Experts of a small language model.
Training: a variant of SOAP for the experts, 3433 steps.
Below are experts of layer 4 (counted from 0) of a mixture-of-experts language model. Rows are named router (the router's row for the expert), down (a neuron's output weights, with its number) and show model dimensions 0-63. Each number is 128 + 24 x the weight over its row's rms, rounded and kept within 0 to 255. Numbers have three digits each.
Before each expert's rows: "comes before" lists some tokens at least twice as common just after its tokens as in all text; "raises" lists some tokens whose logits its average output raises strongly, later layers aside. This comes from a sample of Wikipedia text that the model never trained on. Tokens count by the router's weight.

# expert 36
comes before: " |", ";", ")", " medal", " place", " round"
raises: ".", " |", "):"
router:178148105115122131182142098138085119116112093081125148172121136171125118143162161108112072139110101149138134139154149120140092130134137133145139097131132081134137110120111144147120123154079146
down0:138116095118141134091168156110115085085107098106090160150075140122181088140147080145127103121120117124110140137141153103156142104142154126165069139143169104132124130119111091128149104098094101
down1:157144136072110112129148133104122052143152126139176139145101145168146100156120126150089099124130108130125116146121122143121121075111181149127115155130152085118059139109111071139143133111113148
down2:118139138100139103141176140108152160137142163140153119113129093121112068111090106059109102146115100119140140134119134127111114122113126133144070120144106126125096132166164074160106112082082134
down3:129099150125173142133161116101127101113116110176120065113144120074145183112130139145147146086118123125141150137118129077137139127157143151186165150130111132069117128092151117125103108097166110
down4:134112097098118111135149155150152184099133124100149126131166154120105118151157141131170160102140148138096128132095088137140047113141152134106143139132142136198129156103167150161120112123123112
down5:120111130123156095108085133143163099145122114109134107133111109151083138135112124191121108100118123147159110126126102137132156096126110136151159154106124119151158123104183118157117082116124111
down6:153135120176146090128142133118064099119128148112089135155120172133140143164082115151148147156120132104139114133126110122100081122116175120140147137129138121118139158079153153118150095110136141
down7:124128140126146128190160155114076127111140102136106151144117168120097134133131158120154148174165127127175101135120156160120134132120145113152129191166176119116116158106132124159121115122141108
down8:122169115107137132151109158145148072127133105108123177122124067102120113100167113166176146124111168111117179138132117096129096109160142110108092142107134139141122126152164104151151116104131077
down9:140078110099105120117129160119109176131115133136126095121119123144134131126125130137127137100184094106089120147137128126153147125100176140133076142148124159160153160131133115133076161127087179
down10:118055124083154071106099112152173110089170120138165122128128150141095174117086115110143142169123145126122146143126070114127121091124096142139126142150160164100145120093122120119160123154148142
down11:111134119137149092129167126192152121139133101132145180111125109092139137135160110135130146137110105117141133137137141147152149122158123149131087132122163126156143111186108133122087152101134163
down12:112100143113153118130119079116133081121111140136112051148076132136133152150160124115152163111118124110149137102129131117123155107193107118122130116119130153144108107173087106119108145123143109
down13:091124142094099106138114147166109135135112106105151186070148086156112135108114128114118140128112137141152115162095103154149131068141084145099111119147121130138139102130158111151118115154166137
down14:105141126130111092166157157096117118125176164145133096103133133139117143130149157127141126150092071123139115146158159105125128161087128140100124079135122082107104155086144120095148151144107133
down15:113131153139154146140180088160147100135137138186093139143110145144128127132147133162149109072123147137112103116165130130108132108150140137143135115176124094108075110112129134099119162110081108
down16:114143170113097135123127124131146122088081125096125091128103113145114119158193157110134114132138129106124111104143056097142104143122104170065148109176110127125125127113152142132136168135111146
down17:147128138150127113106105127125141083107094149145133135146111099138134106108143146128126104117113151151135177192124141155113126112148174128141112147136144133121121099162131139107111137105103074
down18:162113140089168132091133188077145116124128125161129120136108122090138088154178127102100143117104144155129194127120090094126111125104084136102129168115145113164131115137139117137144170105136093
down19:199124126127088107132082159100160146128081110152168115114152136117140128131083141119106172125109133115141119099166147170122125143131125133140119123179126115135131118143131095122091110128147134
down20:145154118184096165136141135125134121105148127135138147124097172109149142129116129127127123145127089145114157134140115113129106128115136128086127127140180148113179126158131142158156133133138128
down21:097101123108151115103056127098136085111121126118126100118068120124135119133150121119175108124124115027150121177143121201149150148098108093121103140143171151114133102144128134115127109120214148
down22:130063100107111117160126125141150114108141125102118145102146052101130125118163149099107128093157168145156108118119118113138099105114110156132108120131117173186113152166128163106092148155131114
down23:145145147123136119132102148119118116122175142151150108157140158096096119140153097140113141121122136121206120128141119162139115093157126125134153185140080132131155133075176120129122104147097146
down24:133129144139133110121143124129137125126142097121109146123123158108098090159126152118055093166156124123097140114136106119091117110146113122114140081087110117123121144184111128125127117113136149
down25:087151105116134128132140144155108150141054142120127147121144136098152122143122127156159148112098126102169092171084136117101160161166119112152108187128153095138109102117111155095133091104132168
down26:151135171097152116119131158130109139146092150150183140149079114156140119097082133138137103137149133127113131107104169097122128156114149058102109135121132101124129130120120139083117131131124156
down27:137172126144164141116127073142110150171137141129134150087129130111127148157110168142140143133121130125127108100086098177111147149143112136102092133120135095134139091100160115099117163140127134
down28:114118107130168146125127128161120101167133117122133151164127118155113130140118049146127157096109155086120131123154087141094153168116146129130082084145117126129119186115138123182138151141118107
down29:115107125119163155159134100112130148100106093153092094112111165136144128116119135121117163143136132174125154127111160115114127128161124125156151150139119179125107146148131150138119100144076132
down30:118146136133141173156127146117123070106111166119153130139094090118142129126115109137131095087154114177110155144140123137121105119099122139154148131107120139110150116151107152101173100124123126
down31:154098133116099144176099168121133117136123156120150116158137108166130080107120133096144108146132120149089147128166130131113089093147126158079158151135134127161120154133108140138128153125149117
down32:155166127141142098111181110113128119136116092130116175137126138165100111135113151104120140118109095136154126146137115122119162093141153124165136137148129104142144090149137146091147101151136084
down33:100123106142112133121160109132123094156126132136156154107133125147127137150117143169123121149079125105132108122085159113141165150094113151145081162115125174129106126118134140116133117099163116
down34:111117111118123152148092164131124099175090166127150138107129095153137151163176102132163163120102106105123158168133117161100126166108130123135130144124133132090137109081125082140143128133116126
down35:158085157096146147136126140123175113095130075160085088117136116123131130137140129096161153143140121129144131132168060136110181158087125148115161151145100159120106123138137133137142113113135114
down36:136130104143161129124127112100146143130136132138146140089099124089102132142133149166118096118160140122154116142129113143119111117101176116044122181154133112078079134108138143113121122162123149
down37:108121127146135152153111096196110095105112129128147131128098134122132091120104072140104126096148112109116136170142116115105138140088129112127118116137118120114152187104112142129100145126168135
down38:121102095099113116124136114127138124145135131130116083159113140090137143083173115113093178123109130159094122126078161127136155136113149084156115083112116144122136151176119132111114096122095136
down39:149177138126109118166120125136125130158138144119133135179132116125115127138102131105099114150129110154133163111123146120154131142093145145126125143133131100139149106129138152173149117083126075
down40:122163132142136109103130119106118122115117129162116110140119111130088141122133129129153104125137132142181148100136141143122141130160150147131137152149112138086087100117060142110206137153098137
down41:158128120127108107139092124166098169155147122130117134115154146128114157138136127104124106146092122106146168121137130132152149106125170159134165107115141081137116082161080097086119105108098155
down42:130142128112132099132150160114133122135128139170135155128128120139080129174130127169122134118137160126124149102148146148135146147159118116160108155121144192104110137131143100144138148141106152
down43:112112094163072115124110140196098084145144118135140128101066128079132116103129127129128142161142094119136134093129129130126118148096150106114162110113166163164155101138145143153139135137142058
down44:142128151152095143128106116129104153132134079114130132128135147138134135141137119171150114095144139097165157124124127140115160125138134095142134154123091111089128160106154118116161123175120115
down45:167133160096145169148157121153122123165111137131126134123096150164150149121146096137108080134131146131143107135174095126127150130122141142122142127112137107134127104147108135177155146136095181
down46:075167120122100122101146132125112150108121112147155102079135137108163145115154168126180145126108187128180112148104111133081154114125093169149164131122158180152124131115122119081117150142120137
down47:083100156162150133133129125134135137171143135128122154152101153139102136150101111133109099172135134192128135138161122154139134137179103112140132102082143151156130159118100146079099145203144161
down48:107155082093127138111136090139165170133100155147136125152119148120120154158154109134103175071098123168072122105118144186142150167149144110138089113135134176150151152140147089112111095136164132
down49:122117126108119091125116108131114141092158172141109125180112096127116132084097162168139129128157128150139128135110150165147132153171145104142126144186078147125156124075118115166080134098131131
down50:120113129104111126089132155116113128162122098158135141138139120119082156138144077126125159159132144143096140135113114131160143128107119121173129085201136145104160141138107160127117138112120127
down51:154121075162082119091120116120146116148092076145137146116138110063096133150135176103162130150092094093132112124112100122130146127147111114115083123132099116133131109105104122098133148139119103
down52:148166124076121137168088155153124142149163114162135150106134123081164146102119104147127152139148151122165092141149114150162134134118099129116096164144128168088097148159131099166103132099128168
down53:139124167153134113130087126138154131160146121172103133104120092112096150170131109173109118156141130141094155112141131099122132100116138118092138093081141119146127118118099122148144150130134141
down54:107108120133110150118125143120122068135132097141146112159164117113150090140151130097141124118136124127125112124130133075134134151123169129171094155144137126151120124109094179141110132162075150
down55:106134142108158145145144176170121147126172143109120108106132096147106117149103112136114144107103121129142119101109129131135143105153142169128113116132170143130111149153171165134145138144098158
down56:144143135125145120138121119125107104131152126094121155096112144134133114141154150156160143149126161110177114084182134099100104119136147117129105144166156102191123073144131173127127097148121113
down57:150156129092123116114146110110146127148120100155157117145091073151092101166103121142151136154161099092159170142175118115141124128156082122159139118138128106141114115160087139109123137154119132
down58:160077129145103132158141147149146113158128138104139116157139080132140114162134143136106091132138117160126127098128150115139146147073140150141145127115125117176186158118149133152189120130079124
down59:107147111128126142144131130164145148112103105138102120141118139130145164124104092177104165124143131172111111097135162120098141151124118099126147108135102128151143125126169188152109160123152091
down60:126122135115085126126092114067117156111111141098136086111167128089104078131147154133152154167130141059095176149139123108150140134126149136150202120166106117123123115130109101141097136137112121
down61:133123146120148151111098130127144155124133145102143113136110178043149117119119140095140097151142104101126123130141113101142115132095140112124153134100144137067138159125151112173148102137140122
down62:132140107143150139078099108083124131113133122119131147164094187103137124099123119137140132123156095163073117164138103159089114178133131166139114130127119074129091143144117150117142143160118130
down63:115157097107110172141146145127111118138113194120118127150127094122106135097138144141183125141158136137104121085103164140106127133125082139100140122141120126147115124134146148142134135104143148
down64:175134146117124150132142116098120109125087141053120113160135158113157119145145125156089147113115167134131121138138142122127153123130111134101141132153148125104085101134103156137137152111148121
down65:137140118147134120075158091148116149108132138159119151075076162107124159146151123123143139140155126105071125118130134123130095139128128118112110149141129148146154163150144131114131155099149153

# expert 15
comes before: "\n", " ", " 0", " 1", " 2", " 3"
raises: "ree", "iti", "use", "ve", "very", "matic"
router:160125087101112141124071117151165097125109087131112135120127140113145132109171132118063101115144125165158113135137160145168154133101160153126144138142124136122075107119138145158158130142137143
down0:122152141131074170129158167185151117137117131130149167116153108112073108112094138110128109125149140144145110142109097127139156120125118115146087115150148149084123108131140112103119148139132136
down1:112146132138137090069118153123109123142220138131177121120170172108114124146136147110149115084102118146125106157115149115133144110132148085136125119172132152112127142109137134130120109093106147
down2:108117160139156134114095127117144131125092140145121134141116119142115141106142149166105130142144065170149141122100145130133089143144115122185125093131101105128141165097144153143159116115147151
down3:143122101120132129157139126090147124119165162100136124125117116110088139132092146103164119113115182101122090125137112079117132124122113146086139119148125117102098103145117125145131165125115141
down4:129103075147141116146161119163132125141130118095142115098122111127091085103085104075085126164117120107118164093110119202121111146146142120111158178155090114151128158118104164162152150107091116
down5:086097144115102167153125110128146117161123133132138129102129143073138135127137117115132158178124147100098092156153121134154121116139119116122113120117099118134139136143160142138149116115112162
down6:150139143125143104136145166126105111155161136140141149147153124161105087171117151141160117150097099123121102110118114157110139153132131103108123135156062144188133106118103111114130128122115141
down7:167138138113118150170109160122133172134155162112106117126122102140162180183134104102170114149151143127132099149121092093123105074087118125130122096129105121120144141113165160133124147124173152
down8:139171094131106126107116132133114119135099139144126102114119141116133053163091156123146116112137162146152177165146124132112148118115112143110153127162092131143105135166155111131122130106137151
down9:144151115107127140189137110109112111120163129132116088154158136156142124151132115166107108145151132145144138100154141161101098150132160143137138151086112152091133149129058158114107140096107106
down10:082082105139086100124169122126094140126174106125165133130141101125109138082081139084119139129089102145067153112096140157149156148113111144170102146122152161159186124132109126141153101109102133
down11:118167085143115108101174116112110171170124124140172147122125086167104166144128122150118120119130139135111136128134110129132164144091088121137129143118100159144123138116160125122103136162123159
down12:150113085148141148144136152096132196136120108131107122113146115126119141126139109115122109139097096091159143101160108123160123130130151115094117108168144084134165125123122120165113078126161138
down13:125139111158143163080088125103150174110153069114070095172124155141127112147128143100124108117157146065107127086118157136113103136145142134122169122155113120154082128135120129125110120058126123
down14:149119111131160143115126110165095075111119130120150089086146147156106084104095127113106160112130134114130124101112096131145131153108170141160094193128133131160090193117115095154120134121095133
down15:143143143173113112141119151096107107143106127155142143139146129156101131153169127122126106142069128119103155131141140082165132121190131144110112149114185060125130137122148119125152138129089163
down16:117154175140148109130122148101176092159131106101136103158115089093116122111115129108122162132104128082113144112108148143158142148093164115138099113141131131143140133118116102140087125124130146
down17:099095146133129135138128135149142103179141090139156108115134128143137096140112169118098140125107127129130123124126112079138158148146148163128096126122114141101145127108131138144142154148144151
down18:116136086140086099156151131102137179104129117153105114117106123130123146155143107160127130155095121158096127103082158146161105127131123151144139131128134121117130118084160138110137113110095090
down19:097147114125134066083140105130136090108137126118159156088123131119143162148145175146110120114118189149102146117113149115139084123138142146194081119138152164101135117101123092111115160184131138
down20:094136123150090152152158165139128100124125130106122120142128131105151161102089137114106078131148142105152132106128148136146118074099104150108113124127079131102160129131123091142147135173144126
down21:069138128108144128139152104168095108176140117091149124096125144118144131117162117108067165142142117088138123118189093084115163097161116116111085176152130092098101158132135119134122138133165119
down22:099135127149121137089133143129150130144189132146111141096124133103136110167124115095119099085111121108112129131122126063143091091161101139136158125121132120134122133134186149107150113078108128
down23:122137155118104164105157079095127094111138102117135134115105118089114158085119121114142159125113137168066111129150101129093140155122144124099108143091131179099133128125091160106137109141165137
down24:126148167131094107091139101141116116132130107138118159118169109104178126140144102079126140161094132153167129126142153120097142133129116113137178117121121148136160150119134090168112138122148108
down25:118135149173167101108123137139092104088114145156117090125163097154112133131121135119119128089119112114125131136172139208092123124117127084146167145138129147135117111126166109094117099128116160
down26:126118141111090073168100118105157163167138098192094116073128080166107086117101120104114152094095150118098131141145084096122114107143128128112122129128147131130134121103134174097166119079108129
down27:171090125090148050142124118098154136094134148147155141114085166077129128115155115087068125101070146088157133145139172140126142147145115127131124105098107098124160126145124106123126107140131112
down28:094182137160148092165137097093089074119147098166141128133119140114122167096128107141137153135133136100140141125128145087132145104169107135146114091140115098140121125153153098139149132136099081
down29:111096124125174100122109117127134080099177133127134136140171136147080061159098145135081185143123169121113107179101127111161113085129135144125103163139095118181154145140122123097152156109098122
down30:098114092135118159132092052164136152141089116161136097146127114125088088113113150102127116163145139127129125113117107125158150125111116091082104138163116120106103157145145164130160144124150100
down31:120165115144127120159140116085160111164164171159129150109105164141129133172097125138105113141097124097126173147101120113125139132106148089113068145146128142106103145104106113131082120142119157
down32:096123131131124126118124153128120143130148160142127136145111090137106094169113198167143106133131129166100107145102126102149153172129094100130129113167102121131126147124116113137112138106143138
down33:154123112103101153142087107108102105156122119139134147155134131163122120164192133155134136144117122104137097142107132101140105111085076100147173150134118076129128138181137099125089095149132115
down34:120109148100142103181135154084140130120123116131136105102149136104120131166123147113149129123122179152103139162143104130087088126100122103068123110102158147138121110142095126114185113101149108
down35:127146119111110131095100146122158139068157114130120127115133136142135149112129138127110164150105138111118154107180083146130166169140140128167139122112160132155115102087168136121122093119099109
down36:125153098130163128133140149131163112157157140121105127143138127152129098159124150078106105111151124118162140122151121118111106103124108135136131119140167148135181134094108131119102171105124139
down37:138115121077174149124137158156125105190092090093127104088111142169155092127097091071150138126152135131118116152139129117111163118120157130146100106147105117104201118103132155122135124161136122
down38:093111135140111155133120137096164155127122090143130096099123146148118118128143168087142099141151128115140111215076119156150103106107111130076135125143122150139132087141143153131136122107130098
down39:133158137146121092133095110101152113123107087132098107099119141102108138172099151108155116126091140114152158128109162101072120104132142114110097159101112116105162093131121121151168133111148110
down40:135186192159125134155091165145110142126159108139133149135149136165115117140117157132154130080138111083119106111102125171139121058131118145101152108150144155143207106096174102102109145164130146
down41:079173116112122182123142135111110160123133125167086125101155123141130141155102108126085097157124101101142104158109159146145139164174136133123065109138130123140137135138132184121112111147114086
down42:122108112080096118155145113133122151153149147106141125122135084180122100150137153137159175127112133111109130135081150067139162080121136157108152091126163125092119129103170144183172128133102161
down43:117150118132122130147093091126106121136122115125125133056137116138122078140163130108108134155109140153136145137147164114133113115093115144087110114138127079147126122147117103131155135146127136
down44:129130145135111111165136168132157111114106119152106131135100093144154151130139134138089112153169099125130106132132121164112115182149119122146103131123123118131139132111142114126077113160105123
down45:074113113152167116154100132184090137129128177145106137116162109107153192128114146125109139148108152160101110115138148145110144137086123122144114153139144108118146130083162159166121120117079115
down46:187158104141116157136138092112088114146164142106128135140071131144134119118132159125126133123140102142079125137136138138110109143149105089115123179120165134155080115142123147103129146135123146
down47:133156139104112077137154093100185108082168154117125127101111142130132145120115121133138096123117154134147102172131161128128130175092101145154116139114154151112143120174117153107075137102127172
down48:141080118117162116112081144116139112132140132110149149156121097123086112066144109127161135118095146133128161112087115112124140155120091117188142102115131147131178121162095115135122089131109136
down49:136131111129084120092142111141098144142072147102120129139155135145136117135152140115073140120102129137179158087129157145096151136113116149102159121093083135090145101143137077123133163124126173
down50:133135141096129114098113128115145133129153116142091145135117137130151135150142126141172155157135104153187134112170134104154116166132092151165122071139068081118162124089146141201117115103134171
down51:127161122188144122128135152126140094137174149117123135116156114131138083143119142130099211155106109126091135159128098091165126130149115113140095128144133118170150121147134110138149154121123125
down52:144179102133141086134094118120109115102147151122122138110129125162076082157112101090105124116148101150125151136121130100101151110174127127107127106122147145140111116082143081147177144089130155
down53:158096124115143114099133116129121135156146139134125101144141138167076050119126143105145137123106126104107158151122128100127137120110127121129132132167149124135161159128151133160196151111113119
down54:112114114164144131168083112120131113076119143082144122156136109121088113117138088101105106125136106138091112132087092078110155126149145124114068114170109145124117148095147134122147106124145118
down55:078089142158152076108127125129117148148116141074134173150135100124155133109134174137121116119105163106119143139108144105142098128126120099124122153121149140134190157143118114132117093105142161
down56:128105171111111139140110130099136128145097126138136133142124120124073138120104126092139123116139142124083138130147163137145093114105119145094134172145162122149174152138127169133165117150078117
down57:144088129136121146111138129135144105086132169155175154143128126123153185175140130153092121129132145099112176163099100102129098109127115135125136149118135117119141126177129096105103182099160108
down58:120147158137149142135142152134123139112176048080108097134109094120087111150074115165123118128079119133144160129127126160108109148105120149129159107124127147127145092058102117111135127159142112
down59:136130158100109147081130113145154119105125114113050121139095116158116094136157119125155119120129083126122175169120096115116120119166166075160164096130144153137102138108098131093127129136109133
down60:120181152115148105129153113153114097120147135119145129147098143116154089166163133119088143109113102128122142145107117128128138162155157120128135140100148149136089147103141094151150129126133126
down61:159153165100123145077144150107158126110140094156125127081133134099159094161094149080134141107108122154135133118116153133106143112109132136137118111109112182116171119129142121152118177085115114
down62:110151148105110133150119144089134144107139151154179119133141108147128152118193098159161128150126089134155153140115079146115107142121126135108158122170123091149093098100140158111095097121167139
down63:115120095085145111069183095108094132106110120119094113120162099139084118129164151144096173156091127097146132093093099155056120153138115119122140079143154121130140106142157126106145141112092113
down64:165141109103074142146109099111098143132114121124116119157126107143159188165123134197143104105119135087166131147134135147134126130124128133162140128135149170110110112157126141159121126098122150
down65:135103097095097108137133122088151172150150141165122198094153132127124145140157090157112131140112116123109104132095116086121112065162133128080140132155164115141067094116163143094137136126137124

# expert 61
comes before: " |", " -", "whose", "·", " la", "Following"
raises: " Rally", "hood", " Motorsports", "mare"
router:125114089091147126095120114156070144132126140120116132111125150138148112109117121124133088122135138118161102112111130112135118122099168130111119169073189130123100100097138118126085111142087159
down0:136138139160078115126089113185080155083143121141129111163101118123174148101116160121095116093153125127156123117099113136136147087126147126141163173093098152136138099119150130149119139127177153
down1:140104129110095145181145141134134132115133141118125132105115099135114133137151133133138103144116127143123112129133131134117116147149150117115071127158090142119080073102088139156157125190130131
down2:119111115079130138141115121126120121137141155150150117126122141162134124111130079151118151130144140096110137182134138103100139077170155137124154124088089113154118111158123115085078138132164091
down3:100130130119096111117118113125081100163102111153152163114148141130131123123166160106130116169113099168164118095109177129143148113125107093130123114129105141113184135149152170164117126107058140
down4:096139173140132124130171161107136104127169126109134111120089104157125078158119123142100115086122083132157136127111162136143140119158127084111174113120130119126182179097118122152146155134141107
down5:093097128152136131140117159154139154142114127140139098152145105078136096154095123133140123080136176120141083113117093094128142139112098141132124124086133140093134138117093140115142130130167140
down6:130176145149132138132170137118149080182128157137168146101138185114138134140148088164092157081085116127105112109133140133092134143119129128162118078148152137145134124105164123094150137138093174
down7:131130106099130148149165113129113151108084139160171100116130103116101105108123145117111139127138126108148118092102121123116109147108126105147153158148125135108126138160137133115101131106147084
down8:137158114087092145147140137130133138137182104112088143097137114110118130104131126105146129127152135110106118118170134147139119131181150141125142132146137151148143102118138115120121135095093104
down9:146174138139118120140129066155135146066086139135158095133100104110141187151139131149104120091186150127129136108151140126086106080131155145194101115140155116089134102137106147185139107138151127
down10:107128128123137143111134149140189134105144107130153107106122143120124132136126131169128151114118122181128128111131133120135154162136178130183141101135142109133199128151141109172129110095164143
down11:118117116124107142126139106094136152133141128148100100126161117134144129136125147161131125168136096132110084118130097115114092133127142082116107168147135128121102125146121137160121169091157148
down12:110141149144129111123115095099148124162097116138105078128117112162116057174165148121155107143163148162140113121107153111143094112161186108162092116120088126105100098128149102128148119089109076
down13:123096116054120221166141147139127127114102152126140156089116115132092093106102130136118109136093122114125071129107173137121137131128150144110092159094154169125150115164139107167095142154128112
down14:118168106167130120118175121082108108105128093161139116105111162165128111121145121139136104139135142139140160130117161160132155124127181109120137091120139119091111124140105145107115108099147137
down15:121149119122116154115127152147144114156099102137137065129108059157087115107094148116129129114099134174111134157106095120103130142162125152109133134132108066112120130114136133124161141096110109
down16:090130165121113145150113179107151096115107141134095115113137070164112137126136092146090148131109136142137096121116101125139154112113128092212145158153125130149118120170143108172118079055138171
down17:105148179114121095168136122102183115093100103135136126118088091087163109147156149149152132129166147109136146179174141145130138128136141141136137126130122140161122161109094107110136161105105141
down18:119166135135135127124123111142089087152143186141121126102080123149131085139116111099132139192095130101133160182168128130085147103108106146120151116119110109120109095100110112122143143123114153
down19:164114130138127166157105128123111108100087119179139143122139118139117138139142151140099114121145111120163117118118105120156078084163166141096139127092098103139146134111155121122180121167154153
down20:137110130146135154106157094126114136151126144077156168110133124140098117167148079161090124134182128152123110135173179135118126151148183154120132152146127140141138109125117130140163161109104098
down21:124125154061117111168095133136141100118101150139114160082143150097166122152192135129135106120125130155104117103111108165099099157103131136043159132119118115125138115058107120092081134139123130
down22:123093103160129121116140130142113133139132149129169117084128128122083131153114135089142109112149096108119132116092106081127144066169161151155127102086132109135127129167118085141100130140155115
down23:110133140139108141096123163114094104110118127127117156105145099167112103109153119120125142106094124138174114092126089116153112148155147146109161172138108151094138124124120134139138109106127169
down24:142127152110164144106137134117141164151094130128145080115117097145118137121191128086112128145118126093122141064153097133102150173111127131155141112141159113149126138144164158124157121161132136
down25:127122128121122138150111161156135117125148097135182148077136126145161103116105105134148092130151136143094123163137125143139134175150104129143082123126130145159125149149122138141164138126103089
down26:122138148145123124111105110166117164130145116092109128100116108109146146112105118091144128158096157146109152130133116094143116124105120129149135097133171131109165118093119147066163157154146098
down27:109112079130122137104118116149110106163176146108138137138127127155120090136123110108150152114134169158098150119168110143099149117118127124139171149138125137127150163157105108112130123174147077
down28:143122138129189147122110121133106100153143157112123102134090154100129082136143144105137098155133126129099146115148154157162079126134144141127132101148111167124108136123149125129120140128184146
down29:119077088134124111075124136114116146090132127116143181111146128124152180126143102061157105082136132140090136121121126150129096146115070163118107115168106151167100153137152136116055137151082124
down30:080123094117112186100144154141095099142134151170120156130130139106150142143072138123110130167203114120140106120150139139082143105144102101062106130112116099174104107123141132112124141149164182
down31:108144164143144136083123154133123101118123165164093134120113084124161108109134122167112110134125133169119111124142089140121136093150101163147177113149101088124116114144116137134110128114125133
down32:065122114125131112144138132137125131153116102113088108111154173161144141113152149101137147138117112089143100092120074066112090098106142118114093130129106123112117123130161136088147128165124092
down33:105150112145147094094131143158095087131137108096112154142151141152154135122119199113095129123122102127092165109123178126110148156122088116141105100122136133158107138142122085129157134158132138
down34:080127101131156113105112129119139156139148083121153153153178157130072140108132117074151145130108137132124143135104099165095110097139140160111110106152126141123127175123081110111123140097089130
down35:086113139112124102129160134116091137131162155130143159136134126120129190100123091107104171131135119132116120088175145124102139158117145132171158147136149108148135109121156139107101130145105141
down36:144166110126111130125153172112138179126102141107111119150119102125103100150158084169148089134183079121110145130095130159152137118114113121137120090136107125118144112105135140141174100141108114
down37:097136132135125103133158109178116102130142172104122099109108115113110092124087095123082178105090095173129101160107120132123151148102146156133137128122151104101124133126128119106146158089116152
down38:128108125131158120121132146137095108129138110137087126163112112126090156124053104145135155092104089188086115115068179213149169100108074143103121098099123118135117129127151109137098179132168131
down39:118147137193112165093152110127143105122160141114153138165095142144146166144130126157147148127116113160153108156158163155150138079150108112136148126150117117121099105182112114145067161116111121
down40:117129158137149107146099147139149161119116102119060151134145161161120118160101161164184129114109151118135123136159115186143148149155122128139099148140127100142149085095121140127138141127147121
down41:114144143154141170135080133087127142118093109108125128134139110137113116177167107124118139114067158104130117131128160146082149159136135084167113110110106128091108110100138142100092086090150156
down42:145069125098096139146123128152107128108124145138128121077152114158144147123101106132092106130103125153119126143154118151136165134113111181109077111099134125128137124128168099113129148137100129
down43:089125123124118177130134141089098145122113124081162136139123161116114143128160171112140132129116134148151112079139111110144169126103105161133076133103143140162136100137117144142157146143093152
down44:121141184103132131110103108081149121099143095153099102137156132116147115175175104156082122164105116093105107130114143104164126131105134133141125143126094178107127106112127119119166127156175157
down45:135169100119105150086161105123116132118126125175109120162094115108138134116138139104160134114135132127158136117125093110087108211107132129127138086132130114139113120135130145076131109142145156
down46:125086105132117122132099095122128141125171157124155124121142105132116091147115123156140140122093124111138203104106140107126117153129134177108154157124123149156102175141117156136122151135134127
down47:154177101140130127086154159105129134121110115146136160138115103160132117100144093149095158127075128118116146129115141138162113185098123094130138145120089155117082077131159115158165118142101138
down48:133154129136135151142164145090125119132126127119104121166118143142110102095149092147107169120121136117136115117119159140150132177143159067129124188163140161120125117152125127130170121113105086
down49:124098131134138130137128105093147115117145129134129080088143100142147132145103111096170109140077149094139116104140138129139145103150102136147144130159121108119114124144166150083089140115150164
down50:107090105115110123161122149146168143111123125097104108106151071145149155136142110176148113180131170130119144158131123132135126102134123147111127099151101153134113149124081107186111162134171149
down51:085079092165153132105180186146146138117128083172131126110128133132114123103106112136137130154121111064127157127128126130116150131146111131109153130150173128124119180128100095144145122125178158
down52:111077141126134077123094120124151134132129093123117146096148140165088103099146158106100136133131140142150141116144115089139099107131132161110157126126097110120152121127111109164153133120126083
down53:141131120129120201116124088161143113124148142166165176106154112114137146128109145127076125161161112140140169147156121170130110137140116156127127158128164164121104156084129157125135137125136129
down54:135143135132132107122127152114179105123124103149102105137175126095118138089109140135122115124131140106158136089133098149083118149121149069129125134130086116142124159137143125114110107099119106
down55:123150130145115143146142121159136075099157125131075149079132155085118137133040098131163155136092109135169156125115100115133147130156120091142131134117096159150119099141167144138109110163149108
down56:075152123145086127095137141115179115165135104171152131109081142143162124104145113124114137156133144137142124117141167103118151126124123063136115142157129139135122086143128139134145115122132143
down57:100108115109153107143126113127121125129140184145140117152116150116103173122118144063139073143083142086105114138152114169144123167134139145150135118152122108132121134128138100111152113112131089
down58:131177127141142120151147129139127142138096085165132139105156098171113137135138155154130095115157121126123118099132100149092128138140087117156132120118147107126190174118098161142101131119136140
down59:114146095070106131131106115110136120137128123075166151099129141132128142100132144110125092118116158134184152140111150108094135120136120104124158113072156138128127128108158128097090141094102142
down60:133136169144128163124133101134121075111101111098115151135136121089142132136122162133135124098131123115150115134143129107097144142141118120142148168080172115114123163152131122100161080137113106
down61:135128116127113169110129116118122143168111136153110096147135132115157110154113158124126135149141164098155103135122174122174142107156099114136132119133122106159129150135125135112133141116134113
down62:157111143122154114168111148086130140149128145142118141149134177089117114141155173081145127139136126113188144104168092146144115149130164121099118097145088141083092151144115098103127135160154135
down63:134133128085117104161141123142089143116089139157123114142121153120122096083120119130112127155071124119130119121116126167101135156140097133129147169069129105112148107144145171120184087118125150
down64:122106118110137092153090120144117122118101192099128094125128122130082126166101110146146126115170176113132163133147117127115157132116098167093136093161148153167121126131156128128122122160164170
down65:121104095119111139139186122147111130135119147121158149106119141125146159144145108132151152157121165145094137152101140112144127084084150108121149154112139115082118112122111114127115140158148186